python train.py --n_layer=11 --d_model=160 --n_experts=128 --experts_per_token=4 --d_expert=64 --d_shared_expert=64 --activation="geglu" --moe_layers=[2, 3, 4, 5, 6, 7, 8, 9, 10] --router_score="sigmoid" --normalize_top_k=true --routed_scale=1.0 --balance_loss=0.0072 --balance_bias=false --router_noise=0.05 --init_std_router=0.0351 --lr_router=0.00193 --vocab_size=2048 --norm="rmsnorm" --norm_eps=1e-06 --tie_embeddings=false --optimizer="adamw" --lr=0.0021 --beta1=0.9 --beta2=0.99 --batch_tokens=131072 --seq_len=256 --train_tokens=900000000 --steps=6867 --dataset="wikipedia_en"
Below are experts of layer 5 (counted from 0) of a mixture-of-experts language model. Rows are named router (the router's row for the expert) and show model dimensions 0-159. Each number is 128 + 24 x the weight over its row's rms, rounded and kept within 0 to 255. Numbers have three digits each.
Before each expert's rows: "mostly gets" lists some tokens that are sent to it at least half of the time. This comes from a sample of Wikipedia text that the model never trained on.

# expert 74
mostly gets: "\"", "}", " League", "%"
router:144181114078200168118153137100141111147179122122129154116105133099166111156120105165099168115112082159164121136122092119086122121127145136126110110088135176112078124127105150137120142113096129111147151175113120153154122165131132132162112172124122181101113135122134180137115139136124156132121116134128126164156149146141101104142067126112135134170154065115157114147118110089116143110125126142125162123144127098120129131132141158138135151132123102107127117112130100140139093108110160

# expert 106
mostly gets: " Sp", " mon", " Mon", " Sec", " Dep", " head"
router:180142140104154123131149094095112131153160136157157133168107127128161095136154138127099117094142116174134101151079108144153131152126129156130107142115123127134116106134090156140121124141138118105120146171091128152126130136114148125193110143184119171105117144123127113103145154135101149129141116129109128170188129134157116077102120104106121131159111094119144117150134108106150096138155091116130189122147128120153139168150153173138125155143126115071139117118118100139128087164162177

# expert 75
mostly gets: " Pal", "han", " Mal", "ha", " Al", "aj"
router:141177093099186122117150135132130118172124130138142150115123112110146106108117108156141152094133127146175113179148100119114143122118167122163077152106115175150098121128110122136132136117174145115157171171140141134145108168144142134181101148152100119131120146138108162117118167137112134146129123121101110133164175165148088116099106077095144102150096101103149129103128147117149090121120128127157144121112133114165125108133127138169115172147120114116149134157128100193095114116139155

# expert 83
mostly gets: " med", "istor", "echn", " prom", " pol", " organ"
router:145194119114178120148195130114111126185150135142112133102127149124154109098139146124101114076161099151145093141142097114144150126107105161158071137079135157122102077132122146106107130114130138109178140157132155118122112155104165096145122132147128167123085121134162112125108127111129141129085149106149130160131136134110141120148065102111121095145116103102151106115132102122169138119114094134124154095144158117123108109109148156143102161110078128102136133140147109133110100101119131

# expert 4
mostly gets: " N", " n", " Dan", " bas", " Gen", " D"
router:166185141093173133137178147093125144133135123170141148122079120116155112164156124124135157115130107139138107142161123093142110118143095146136076161134137137143132138133079159129100123124146115142137153163114113131129103145120127115186137141169098175077134115151129125119114181133138154123123107117111128177131122128157095105146092117119133102155113092097153109143150127135175120117121067141145108098125114081135097096141154150108123176130125105119150117140154101151100145162158130

# expert 36
mostly gets: "ah", "Ch", "gh", "sh", "ush", " Ch"
router:159118138046180175135139105122108120146146148125123127157086130115134119106135096142120151090146115142109120166120137141162104123099143118160112149107104160155086113125113124090115176129098122119141151136145126124152122149142139136167149150140124149135128154155137154135140146146125171161096130102147093181130122126093137130098082126112136108164088104097117109148118120135178076128106096119176128105155128074146114101157150177130125171150105123114122141139112099148125121156120152

# expert 49
mostly gets: " USA", " US", " sever", "US", " law", " public"
router:155161125114213160111158074122131167127119128131123119096103115132144094105148087122107142110126127173150115133091102101119108127104147146140107128083095157111084097144135179137105135118144142107116147128108107132169124152120144131142156124166150128116105152148124121126155178143136122123129156107113094153124137150136067134145077116115097120168103099106135083136168127129159131094121124154150140117122143143097153143154157178138103172112097135108130138118119129169089133112123124

# expert 116
mostly gets: "ma", " La", "a", " Te", "na", "ka"
router:146190103084158141131159118095161081139164130139145160103075102123151127136118112136112135112112104164140136139129114092088126140121110163123116157109086151157086136117094153134123118108137126108157160139136132154166125171119107133152125109167131152080110118179126161120157152130139169165139149134113102178142128143148086119135122132093167102126109115116139124177140161128139103107122103088150168121149146096121106113108168135157125149130126103093145131129147099165123126138173132

# expert 67
mostly gets: "96", " them", " home", "95", " town", "88"
router:197172139071207134116170114120114116118135150166144144133111143126183102120132140126129136112091069138133154147143111114116100101124139118151116122145168121129132149121109146135115107090169128128172134142127120121157130160131157112167121163122126146132131165118126146127108146116122169166083134123103147171175117120135136111145071137134091103146126128091144082148128116156151121120106073158117161106124140124152110133107139172148118168158125112122128119118137108153107104141128154

# expert 5
mostly gets: " fl", " col", " Cal", "fl", " Will", " will"
router:165156101085189152141151132126103135151166124129140126144095111140182095128130135119121137065111103139158130131128101089144122152132149144173127168117110161130086100132094152123130133123173139122134144153126127137110125141121180120147079121108122173149136137159136117106122140119120166113122140108149107192136132098131120134108120114095143122169095139123151102115137132152180088147121107140172112134120135104138120105128177157132126165155113126103158122126140060137091093154110113

# expert 124
mostly gets: "X", " prot", " Af", " exp", "iber", "L"
router:154149133089179157119141123101153161172163127132163152146082101123151096126159107156075158102118088152183099138119146116109139103133154174154110117121130180157108128130105157123122144117141094127154137142112129121119109131134115119188105146164120150098093146136142140167146126122107160154106128115112157186138138144128074127125095121104120150177101115087155115122122129117155115110135117141127141148122147132112111113150156184142154188120123120121164155115134120151143125136117148

# expert 30
mostly gets: " Street", "ai", "ale", "ki", " Road", "ae"
router:135166095099182147143145086120144108140164136147131164128104095083166102130138124093146150124137106146148101137153089130112118090110142161151116145116136154116076124158115156106141144109166141097118161182156110142161110149152168125135108140158143160089130142150115149123133161136112144158096107136087124160140142136134091081103108150098103138170118107124171135150150129134113120119138095101143171084122157109120097090140144164135138165158110109129116146140129113164103129154133101

# expert 108
mostly gets: " cor", "oci", " cre", " ag", " educ", " oper"
router:136165138093213129156168127091107146148141128128131148131121126134108122129096129152092142115123133143126104158129112082119142099136160143152103135117118182141086118114132151132107116130130155106133154146092097121148112151134143107186142114134115151075097129142162184125119147140090100153141158134157136149147156139162108113090068083132110126147145099147126087111143104137155135107143108133114115118167154135094121120137184119155118134145150141094151097136132105170130086143128113

# expert 46
mostly gets: " Nor", " Red", " red", " Mad", " Har", " Ab"
router:151142161104165142144178129148132126140165110158151172111096133115157093128101093108109093087161118165126118157136118076126105119112127122133089113103127143123114123103114132128172147090184150101146155156133140143153116138132133134155146134148112144091104104151136129113142140120149142145117131124092126137160164141150081115129059096085113107158116095132151093126118122136193078120090103118095135092167136090131111137143135136155118127131134089121109156158122131148088111150135138

# expert 80
mostly gets: "itional", "iginal", "ious", "ful", " local", " original"
router:137173134101181180129173107144133115139147121153124144124122114084160082139124123138117147098116109155151104131125083149110145112121123100140083146135108163123082123118123146130113101114148143127139138123116129120153121147113137089161150099163099127094105162194144123146144175145115184152087169107141155214135136130099120132137088097077120114162115111120173112130141122124171106123146122103127163130144148113160107117121149118138117147154145103117119141151131113131116114116110152

# expert 98
mostly gets: " stud", " law", " count", "onom", "epend", " c"
router:133167099098170141124167138119133132122184165162110110126074125100157065098143116108142144095120149165130136143101119111107114125135138126137129114121126149116102125120108149100133111111154131121153141127101105137147104115139156092158147120147112168085127135143154156154127147131132110140075110135104106165151127158128112110140050113095109113138121152118109117131132102142174130099135073138120137136111165103113132112200150149166103156132156126094144152152141110165120089110117100

# expert 66
mostly gets: " un", " ft", " t", " ac", "irc", " men"
router:141173125089161162120151127120141161162145119132114121114096135100167088099146101129120147094136106148149114156157094124134105100079122139156129132100149180105069108105115161116111105162134175130102162144125120120156125118122159125183143154145158175092128149167107146145183118127121147156114113138117129156147122118147111108129071120144113113163118105144135081171113145154145124126117094135129124099116120122117089131119141144124124178124141104086176133141136113134094097155134133

# expert 43
mostly gets: " le", " de", " This", " these", " this", " del"
router:135177106093187127151168068121141171161125158116134134136128117094122104109137096122124141103101093128164095151113111102142106103093152166151097119122112154103096130114078154115133142146139120142123171182151123137143154122098152143158144131151110163133118106165136127152126157126091177131098130138108111186179145120119087125140107118118125088165116110105138109133140139109168129140107129108162138096156117118144135124156148131161119141097118121096144139106151135108098097155161150

# expert 69
mostly gets: " Spec", " bro", " him", " ent", " them", "ype"
router:151147106123176149120157115126141112147146134150157136145100131114189103098116131117102124099121120153167116160125098119163127134108145134178071116095106158157110152134070142132103116154143165120131167125131127114139130180148160148175126094136145141116121126160144153159137167161113138129097122139121121206137142139121098128136096114109112100147150078135142107158129168117156139129136091152166158123172117153125116144139162160113105139132134091136132131108162119150110079140135144

# expert 89
mostly gets: " London", " City", "ville", "ius", " York", "ford"
router:155182111078190161186186097104140093137155123115143120137110135101163120133140111108114164103129089145129109139102110139139122089095144118150106116106112172149076102118089152108138131131139126098134184140131113167155120146119112112118150140153120149093150146132124147123127160131144151153128133117114163159159124130112102093156098105076102142180143089127133138152136116108120111130117092148142146109156138121116080112156139158160152157118125099098118121140133112150115099145140148

# expert 109
mostly gets: " pro", " Pro", " sub", " pre", " air", " inter"
router:171156126075163141120165106133139176175133138140100108100098130147162119107126114145128142066134123158120106142155137126122111127111122174139104135147108155113126142129109158138141132105117171153144153142135136143139096127132146113189133132148113190115124128152144155110134145124145157131110104114108083156150135174164100099108114142084108108166147114113166092142128115132187128131150103115140139091124139100133120094142174137142147152119163119082179138096128134164093119130152143

# expert 29
mostly gets: "1", " Lab", " child", "H", "oung", " act"
router:162148128113184165112169127147112131146152134156121121128082128138151099114152120127116146126153068155118088165078119134109121104136144123116114139091134158153101100153101165077121139127151119117115147180110151137158131123120172116180107144212122140108122127121132167123130150105138121142109157129121130159164139145132123120126129096088136119137134106118150093143126098126190120118113105121146142124147124094130144133158119156122139173173136114133133136155148123187093101147126092

# expert 90
mostly gets: " \"", " stud", " compet", " contin", " mov", " differ"
router:123182124106183143125141135106155139126154125134178157113094136107162066129135114117086135091133112151128098161139080128139118144131147149137137117140122196165113109143129139124110164130149119119163153129141103112146113157123164123171143112153128160093127152122160162125148164135130144131094103141101109159119154137159096086135117125110120108145115131126149101142108103097144106108084069156127130132112129142119114106147134182196134158107117126118148099124120083165101107140120127

# expert 101
mostly gets: " by", " where", " when", " because", " that", " against"
router:144173144051175155137172128097118114140131132135139104132090096143135121108158118137070144130124119147146102174143117110133108129120122163156090120112086158140120116105087145114121177086136121122137176128134115111130117139129141114186131140156118136116164130125130129130133135159104143105148117120115119155196171155101098070141104131132112096144123103126164112151099118116154134117153110110145170121106117089158134136122163141168146158150112083114156107160143143151130125149118124

# expert 25
mostly gets: "″", " century", "500", "itle", " describ", " present"
router:141177129085194151126155136093107107142130129132159130117071113107156088131075136134125143113127121129119082142088094141139147100102135155132113145123116147114090098103109123080152131082138132139156149122127140145173126128080114113180166139131127147089131141139122153124113118161110144115136170142109191158130137148120104105140070123091127119129125114125149120171147146108136093127113090163131137101170123111136115126158159175131130168106122115116143133114109095137102098107127129

# expert 112
mostly gets: " ===", " ==", " imp", " |", "\"."
router:133154139082172139123157124092094149127178149134133115129114127100148085131151133143074186102142097122144108132144127086134128161109115144139082154103107143138093102127106177119123120076168140106134159160122106144145136120126145113186115113141130169134125132132138143133123177091117154136086144124099147176140143157113113120100084141092139121135141078100182126131114142129135078120117107133138161110157138110114140117137150128139132156148131112072112113112146093157099121147132108

# expert 78
mostly gets: " South", " North", " Sw", " Nor", " south", " West"
router:172157141082161136147150109089104124157180109131128150094099113108128117090146123111087144089093127176146111177126110127139134127139122134131089134129143140112113091125127132115116113107148124087125174135133129096145146158140161143197100144164082153137110130124142141118119143112165142101108138118111116155148167149127139132133094135099140127192119116093146094135178144112143098135126092136123147117143142077154123094133118147176138149172131086086150115143136122119127112161113132

# expert 115
mostly gets: "\n\n", " ==", " ===", "See", "=", " ="
router:122187155060172149126193124092116125125135147164117114118110086147155099124112131103098160082104116166130105170118121120104127139130134155131127105135128172139097109124115138105107116149162124107114158121138144142111115134098148107194137152181127137110144112161140126107113164122110138148093134131153122192138153166145087107119075092108128153171137114116148102117111141157140110131127132119122143078116131086127118123101162156112133166109110135148146124110135120134122103143151119

# expert 73
mostly gets: " And", " writ", " Born"
router:143143168101165144146156076092140130139144146154106127125114143104179093141174124176129162146117110158158098165147113118119097121102131122142090145126111177112132089154104134125130137144147107107144163148103135146146150153121182147178139179159097159124141126147129141122120139115125172133133096131109123154156139138101109100107122118121083137180109086120138131131123127128172113124098074132153172137146135133146144112159121171117131157140143099119147140126133144122093072141142091

# expert 11
mostly gets: " work", " record", " add", " dist", " open", " writ"
router:152149125078178136119127117102147155120138129163137107150105094109140113129126132117130147100138109150116106142129085097111107131161120149130131156094135146147114106108135105118107134117179163102145127144114092143169105144148171119207138144124151138123124153155144141109129163105131155141111150124105152159143150107140164089106082111118085130158088101090161077131128134148189120121105116083154138108144125143107125104138181146154127158127107075090162130136132112148124105122147109

# expert 119
mostly gets: " =", " power", "ument", "oin", " Best", "stem"
router:160159128066193136132160082129135117146149126179111095128139120125135136101108117134129128087116125154159096119121126101083119149110136142148090145129111187128072106117100162114101124105141137126163141147097116129123103167140112119144134141137120155140120148121126137133129134135119140152069134093110124148164133162133117119107076091097087095181112096108134084134154108131140097134148143101144150124136136104097131129141144155155130127166108157133118127119112075186126089111109133

# expert 113
mostly gets: " develop", " form", " Gold", " Que", " build", " ev"
router:157128074106162160151166120105171156118140150147113146111109081124162089104130131096113136118138122172144133162128093122177132128122153164110117178112119158134103115125125173120148126117152134082140137166116132114127100140132163144208104149150145169121108149130143160083139164107159125145098162140118134179115131150134093105114121095072119133164116108138135110121158090116152110137112093127127149147144154135122109112147176133127154154134114108131145143129122111144107164102124147

# expert 127
mostly gets: " States", " USA", " Europe", " Japan", " India", " Australia"
router:130178118113166145142162092098166118147164116129125135143082114122133110135132108123101177113122107146136112186118120123135133110130174143165109127106118194155105131127110142123109117114153135118151147165138108126132139140106120124185100163149132157100110143125121132135117174165150171147083121110074154153140144159128112118134066096097144149185155113080139121123151138144110117134125103122136134130151145099138119084155136152153145166168100105100121144159101111157119138153118127

# expert 123
mostly gets: "eded", " began", " made", " held", " took", " located"
router:146171154092178129111162097087137109133149103132094133142106111103181101150097135130120112111093110176170098170124101129100105096115130133155097143149101115148118073115121157121110109080157133111144154160126098137150095172115154128150135104190107157079133164147136151155102151112133145124129150113140127192135162111138116126135100113117133129157115101089168110144153141138163133122116108122134132127136173105141129094137121143134135162143122097120162113154126121137084133122121126

# expert 120
mostly gets: " $", " about", " I", " number", " Is", " around"
router:174165116123187145140164096079146117174125091147114136141114115133159084134132111135109132088104121120129106165149116119116119130127126133141144165104119196136108131150099142112147095119139143123164143128107137134140176138136151138171125139146108117116130132130127118161148165112135126125115137142103121175140168140102096107113111077064152114159121079130144067111150106117138099128112096123170157106150110091120130131107154135140146137096121107090127116156135104178103091103119131

# expert 9
mostly gets: "The", " The", " This", "=", " His", " San"
router:151150138092175139149187104113119152161142151151127130129129098111147101131127121093106134104100072187129103171126065129127121148121163133147120148110116184132063130112102168137131139125156142121135168136130143105141139142139148131168143135181105146088115115116121136129144156112135161157129138112097121165156141128103120087116098110117120107168121134081157108109106143105162102110146117135137162127131102092169136115147166121142108153117123089106124134148116145142108098156153155

# expert 22
mostly gets: " s", " se", "2", " list", " r", "gr"
router:138156117084215150097141155109118175174154167113115154152127082136171093140117101159120156119110109159155104165110123105150127125109122174134097117115165144151100116139127139127139127133149156110139130114138102095137149142124168132174129125162126174122115134162126151093146136149083126105125140124136146172146151141143091104128122100093106101152107107131168125147136119137153112149096111129131135112143122137129109113181150133155127146152090139146124135123126105168080116073106121

# expert 42
mostly gets: "resident", " profess", " member", " author", "eneral", "fess"
router:154148106060175151139171100108114156128162158166152089124116145087165097105128122136105137114126127176138089144137124122125132161161102086142118118101144154122116109112085136090136179100149134138129188132114088124140116141115135126177139127174127129105129151150118167108144155124099157148105127108121125159152154169122131124136092131128123087177109119114134097147100134123145106153112075107121166100123132118124115108117178147144122144104128119080117131153155110154117122133112108

# expert 48
mostly gets: " St", " st", " wh", " Wh", " Alex", " Sch"
router:158138123084182147147187115139119161178132102161138140118102151144134084103146144105088144108138107123167104140123132102153126142123103152148095145115111179134094083113120136113101160121144140114144151122168101146162114130134148161221119145193123161107109129101122150106142132124110132143134143132110138166153136158136116138099101133133124098134098111124159096136119142153154112121146084101153131118135110113137127092187138163121110157118118105118142111127147126117108135148150164

# expert 126
mostly gets: "|", " between", "°", " •", " US", "ween"
router:147147148105180126141186089123123118139103119109125093107104111103163126089098105109095164110122091174148117129123079120150112139135156124156084125107117150124099099135125151149122140114134153108116155125094128102148171139117156112166184133198109176115139126128131141127136149128128124120078120117114110154124148134129120098107119103082113100169119074099172085108152139118117112136119113121137169111187112135137120112137156138167117146142134114107123142139151117166123116100119099

# expert 125
mostly gets: " from", " of", " at", " against", " between", " into"
router:162171128066169138142151114109099098131109097132133134151100069112138107100117109130109151096125089146147096170144122115140094083107111146159075126095094152135121110144092149099127122095142099131106152156131138106124146115107138126166110145136129161113138135133125154139117168158098139105121152122097131143159156137069102099148097129084114112146097107127137076169125102118185136116143096134163130118132163116133136109157153142155148126123096111088130115124153119152100093131109118

# expert 41
mostly gets: " adv", " vill", " cont", " camp", " cap", " y"
router:125161112077197161115182139098152137154133154127133119125111094118132097119155104130114143125143131164137113149148120114124110144161154164138114138108114145130107115120132121119137155149153145077132141125140103139125122181130143095185137147151126159146163133139138163085120155108101137176117115128121144147131141132116096112116122120078110126151126091114108096148123122114147096075120114147132173087131101137088133103095146154158114149179134089094136147129091077115103076123144137

# expert 92
mostly gets: " their", " its", " his", " the", " this", " her"
router:144143074083171128148166115116128117149151120124179151110105132130130075102125136148122120122137078148144128165119122107141106109087144179148087125129103135135111120138089154144103128140146124115127179157141099153162146125097150142121146108171126162125101147173159156172138125154074131158097116098129121146156127170122106097097103093099112125162111110132138096109137132106165110132096096136132148102157139112137109115164159153145118141146129074105136133152143107167119105105133144

# expert 97
mostly gets: " series", " group", "eries", " system", "pisode", "itions"
router:163182128092180131123170102116165150131177146100139135166105119128182095147128104125105141076118098158149126149141126137146102130107164110129122131086104147122107104106111156113084140096126144118134181137136131130151096173138164135155128130175151164118128145167104141120140134131105137170100147107113128158160138165141084119104105113077114114144116110123150067102140129118134112145145129112155129112115135144129107138133135138181108145153122114082090119142163101138109131119134107

# expert 76
mostly gets: ").", "\".", " back", " based", " due", " located"
router:148183163104167166132175138108130122126145116145135132120109115116141067133124097105108144140143121189139076143123091145117126128097104159132109153136122120108093134108101154107105134099122124139131182141121105122153120151124190128195128131155118150099140159111130127126096149141129114163136134127113131170120163146129098109135084144128135115161133127130172102174174151118154101169128124122141148111135137115156129075118148191128130168114126113125140129124147106153122072138138135

# expert 95
mostly gets: " people", " information", "istory", "ities", "itions", " history"
router:149202139074167138148170128110119159131183142133120127159115126111153117119172084120139162088115091145145070117139112116122100081115149129122087132112144145152112124119097160145118135115133124114138149137130131136128142171126131154189133149122113157107135171155120145100118152184112164153116113093101137170147157131133120099115090117099100121138127089103164103154155125112116090113135100119146138115165134132118105122130153142130133146170145110113111124134172097154103105141124102

# expert 64
mostly gets: " David", " George", " John", "ael", " William", " James"
router:144147122082172151113157087094126144145121152122133118121098106090175108119115097133098144051096120138131123126110112095138099111151157109116094146135131163148092109125111154116104143096138123116132184157136115125166101175113143129154136144134136154068128143139107148130135172132141137145122154126110114123165153162135083070115084103092138097173111086128119110102129135154120092141159084127141130142136143137143096103103134151153128144122106092119135130131122099124101108165144125

# expert 100
mostly gets: " per", " eff", " ed", " trans", " Per", " dif"
router:144172106118191127121160101097121148170172168152145156152089114119149111119129133133160102119151118162172118140111125107108115140107118133130071161093143190129104091164130160106143137108147144117179147112109113098132103143133132097157135143150139168107109118147140151111146151128094112105120106127087100150113136125122116114112127058122112113149141118123130088129157099127181082151116105106161146128108159122138127112155128126137139152135113124087127143104130102131106081156125167

# expert 13
mostly gets: "022", "005", "015", "012", "009", "011"
router:138167139058225117123170109107127135166147139140130149149108110109157087110133113140079169130141081125131126147136082126125151151109132108155108125123134138131113118115107173127130165144130143087150162136139130155135108152114160146162127159157116180117116119136151142137134169135126134133092153110101180146129136142156158114130088107120109136161139129098112084153138137135131092127136090113134141123140143106143136094148166160129133194151118127099114141120135109140103094135133141

# expert 118
mostly gets: " British", " English", " large", "merican", " French", " local"
router:141172142056184169157151101105129131119166181123138143117130108109180114096147124145136162100112109175128080135133113129124109068110135129137093130120109178139087147122137122117126124112167144131146147144154123154164106162120130127148138128148126162135147146158129139130141148148116167103089121134128130155155134170128111099109113108104086138167137095124116111150091094139164088085144098096147144131135120106156128120127158152144104146157130104105123119124138101121081119089139119

# expert 94
mostly gets: " b", " p", " par", " v", " ph", " m"
router:183177115070175148117159117112162163165157141150109158140074124116172098119151144152115155096144115130122109132157104115138115112112114167130074128115133168130071125121069123124116114120110132113120181119131130126136122148128154099182155136182126173103103130159118145119152146120114136119091136137103094165121134138141145086123095122130108117177110134138124134125093133141166131146120098110118153127173111106144130111140165149123122143124139131099153145099129105134098092117141132

# expert 15
mostly gets: " took", "ided", " received", " won", "ived", "aced"
router:124203155102198134115190126107114115123155107124130124149091110119171078114106120157101129092104106146162103174141098134091070087102150131125098147124113143162126107118128134123103118113134129108135160153120118110135108160149146136146120106197106166124152130153146137126129157149118155152127131114110116170132157133125119080121096121125128131138116111118167119153153118151128123131112110094165144119121162103132117123126150145136153152185102098123135129160147136165099112110100136

# expert 71
mostly gets: " sh", " ph", " Ph", " t", " sim", " g"
router:175165124063155150137121134099132161173150126124144107123101113140147092154151117141098173091124106127109106137116114124141103096098135170116093145125145149135117087120100145121168104119131132115144142112101137145133103154116130120156139128154126154084121139144107138123130176123112155125093141104095099157160138170134074143134064118102086100144100114122133098123101137148156129146121090134157140109138120093143075124156178122134136148124108084100136098142145096156097091143142139

# expert 111
mostly gets: " polit", " med", " Med", " commun", " national", " crit"
router:137174140080166140158173076065093151154156148135135120106124147107167092108147105143106143087123104123149086132119100144140150117109109158144089145123162161129123103143124161128098113129149108117168150170118122154134106162114106126117121172146099123093103157153143145137142149114170126143076153103116128151163159154163114107112092126103094108167108086109130139123114098107171128109134072126131135145147139123141108122121154141135102142144096136094154131144142149149106119132117120

# expert 122
mostly gets: " pre", " sl", " rele", " e", " re", " ne"
router:140166131109205142142164092106137152170156127140164156126094124119153115123118162139119156101160126139145124165141100098106146097121130181155117153130141150125118097132082159139115151123131138120114134141111157156121106148135172137176145136186157183114134136138099123128108148117093131091101156120147126164126158131138120098099128124092145095162121093121153083127189146117160096137102096117142129106134142107122136131135166129165145152130131164101122117120150114125098105174126126

# expert 107
mostly gets: " a", " an", " A", " his", "An", " An"
router:154140114076159163124167125110120154174167125143125150110126131127171090108114130150127164094116130149142099131107102121146127150135133148160093137117114154167083157117098137129133114122163112139147181152129147130143090154104171127151147125144123159118094135153147137142116152125117137167126147118087121206120113120105151094137108105071132143166118135123145073141099127118142130120124077147146133117165118102136124093159177156126148138133143105123133130150136124175125080168139152

# expert 35
mostly gets: " U", " N", " K", " J", " V", " Col"
router:153170111081184154163205134126115149134117112145127163115094139110169086109119094111117138087105076156168104140128099120112110141122136117135105156103116195163123112118116173101106159145144115122141147145137151109150147146123167093180154120161129167110131135112132142110151152148124173123110160126102131166141139140131091111130117123104128119153089110091146090123129133133164084117110095119138164109139117099139115124132177137140116145119128102105147140148154134148114123134132125

# expert 82
mostly gets: "75", "85", "89", "93", "78", "66"
router:163164129032187146126132125105115126151100134158113137138130115072170122114162117159133132115090101163150106131139099122125113103139144144152097113152104141140133136128096183097135135092172150093162155155135129134171118160123145129188122122141151149094088150163105131117146115144122140152130158105139143155159145127158122097120091111086133139158141095081155102140136113117162128138131117152121151115121133104144128129111142156172145135129128122082127100126131131149103107131138151

# expert 114
mostly gets: " school", " School", " Cup", " million", " Championship", " Award"
router:182164158063175112116141137090115117151136140109126148138106114082179107126156110126153149090130103135156112150126086097118138101131131170144094130106145172127071104132085160103128156109135162103148170124134117112139116155127121140172137173173135175091130146126146126141122140140141135147091132148104149169142120108134119107092067132099116120165088105101147125138127131126114130100125117101130128141163121109139143114160143160127132178152123107124108108120130101127124123102158112

# expert 16
mostly gets: "ford", "son", "ton", "ley", "ham", "ummer"
router:174130105083165169140139102108116095141149133158152146116099138121162101122117109136116180113112140158132117153110105130148148134097152133143106144118106159138090112130091152138129136103173135115167137130140141149141145160139133149173074093139110175099132175137109152148162158151132151150113123123096130151156171142092127113118095093119121146170124078100147099156129108101152108133141113144133172117146143082138141113156123193141107155124106108145132131157135115183106121124148112

# expert 104
mostly gets: " south", " Lou", " Alex", " Dav", " north", " Mart"
router:133145108132170165137181116103131123153160136146131132146132149129149120107156109129136160088107089205128124175133122121125137152119150147159096099140130166115114111100116155126083175112140102120154150179158141117144172153089148145191128156141124135113109136152155166108175131147134123170115122132108150173158103147102119089126122109115096111169113090144165122150141120140147121123133083118152118102118145115134105149165122117149117159132116083122147115142134121140091107095130147

# expert 77
mostly gets: " city", " port", " town", " var", " reg", " st"
router:177184129094213150155156083147123180154158117141131112123112119116154080107137106108112152124136097148136109151127109113151102138127114132137077108126144164116108113132103128128106132150132125123114156120132106110129118130154167139147139135174134178119102143140135163114150148152170132132081133111129125193136110157159099096076079122116136102149114130089155102117133123132167110101152098145116149132167110148136123149147147140149119154155133115116171115138117094143120107146140114

# expert 91
mostly gets: " dec", " sc", " est", " Dec", " Sc", "sc"
router:113173129114214166104165115113128108140130122134131134121109143140143127091139100134101130086123093124107102166133105110160117122101114128128103167091120159134099114117139154095105132109156114114141161150137114111141145134132176153176146139151141161133103148144088141118127153142132155092102114133114099163145097143147103107084085093081096134158113123125147115153145139142158119129126101094130134117161108146138143108156144179129165138113142150098152152115185108171126087150138142

# expert 70
mostly gets: " ent", " rem", " En", " ref", " popul", " dem"
router:176138138104196140153178090104137108142154163146137115122080103135130095128157150136119134098106069127166082160134105099115154122113145154150121149146113159157097112136106110120122125137125140101132141131101132097115146150106156115184130112161090163116094158165164134139158150119080152151112136095109146142119117123132139114104122117106098116176136115101122104141174147126159131123125103106124135111152126149148127093122152157131103176122118086093137135142131110151096101150169114

# expert 34
mostly gets: "\n", "\n\n", "==", "====", "===", "|---|---"
router:143132128083165145139160117091127092131147141154139150136087112126136107112134126146102164108116103181135087159136088128118124115107133165151099128103098193165084113101110144102131119150155142101122164128122094131131115142103160122188123163139102161137129128171158154119135133122098140114076149122114095195123109168138137111123111091117082114199121112140162124137142129118114137128105118123132114131126149131117099122125142185141152173134148114108158132151146098120122122142151130

# expert 102
mostly gets: " Hol", " Jo", " est", " Alex", " Christ", " Je"
router:149159092085195122144172129129166166164146110139142135139139087097134101106128107103098175103100133158162117146115096114129124133107157135101122132118100176115105131139110160113128179133142122109127126169103154099136127155106159127182153114151094168101097114128131136114140158135110110132131110132132104150175152135156111144131126075100109133148110111122104127127125090127171126128145083150148146107167152118135134127154146141152144162131135090098144161149163136148107117142096177

# expert 79
mostly gets: ").", "\".", " .", " con", " bas", "."
router:172183141102192162134160137081112110145124124138126143114124105116179081120159124119123158125125095157120119130154100126141120158111091131141110169112108140117102134121104150126113121084110135120115174108123130132146106149138195109174117125148107164092138142143127115137150156139124144154125129115138112211125137142161091144115097134115080102146099113146133105130143116119178120147112123137131148085126125121139119101143131153144118152133121135077125127107133108163144048136132130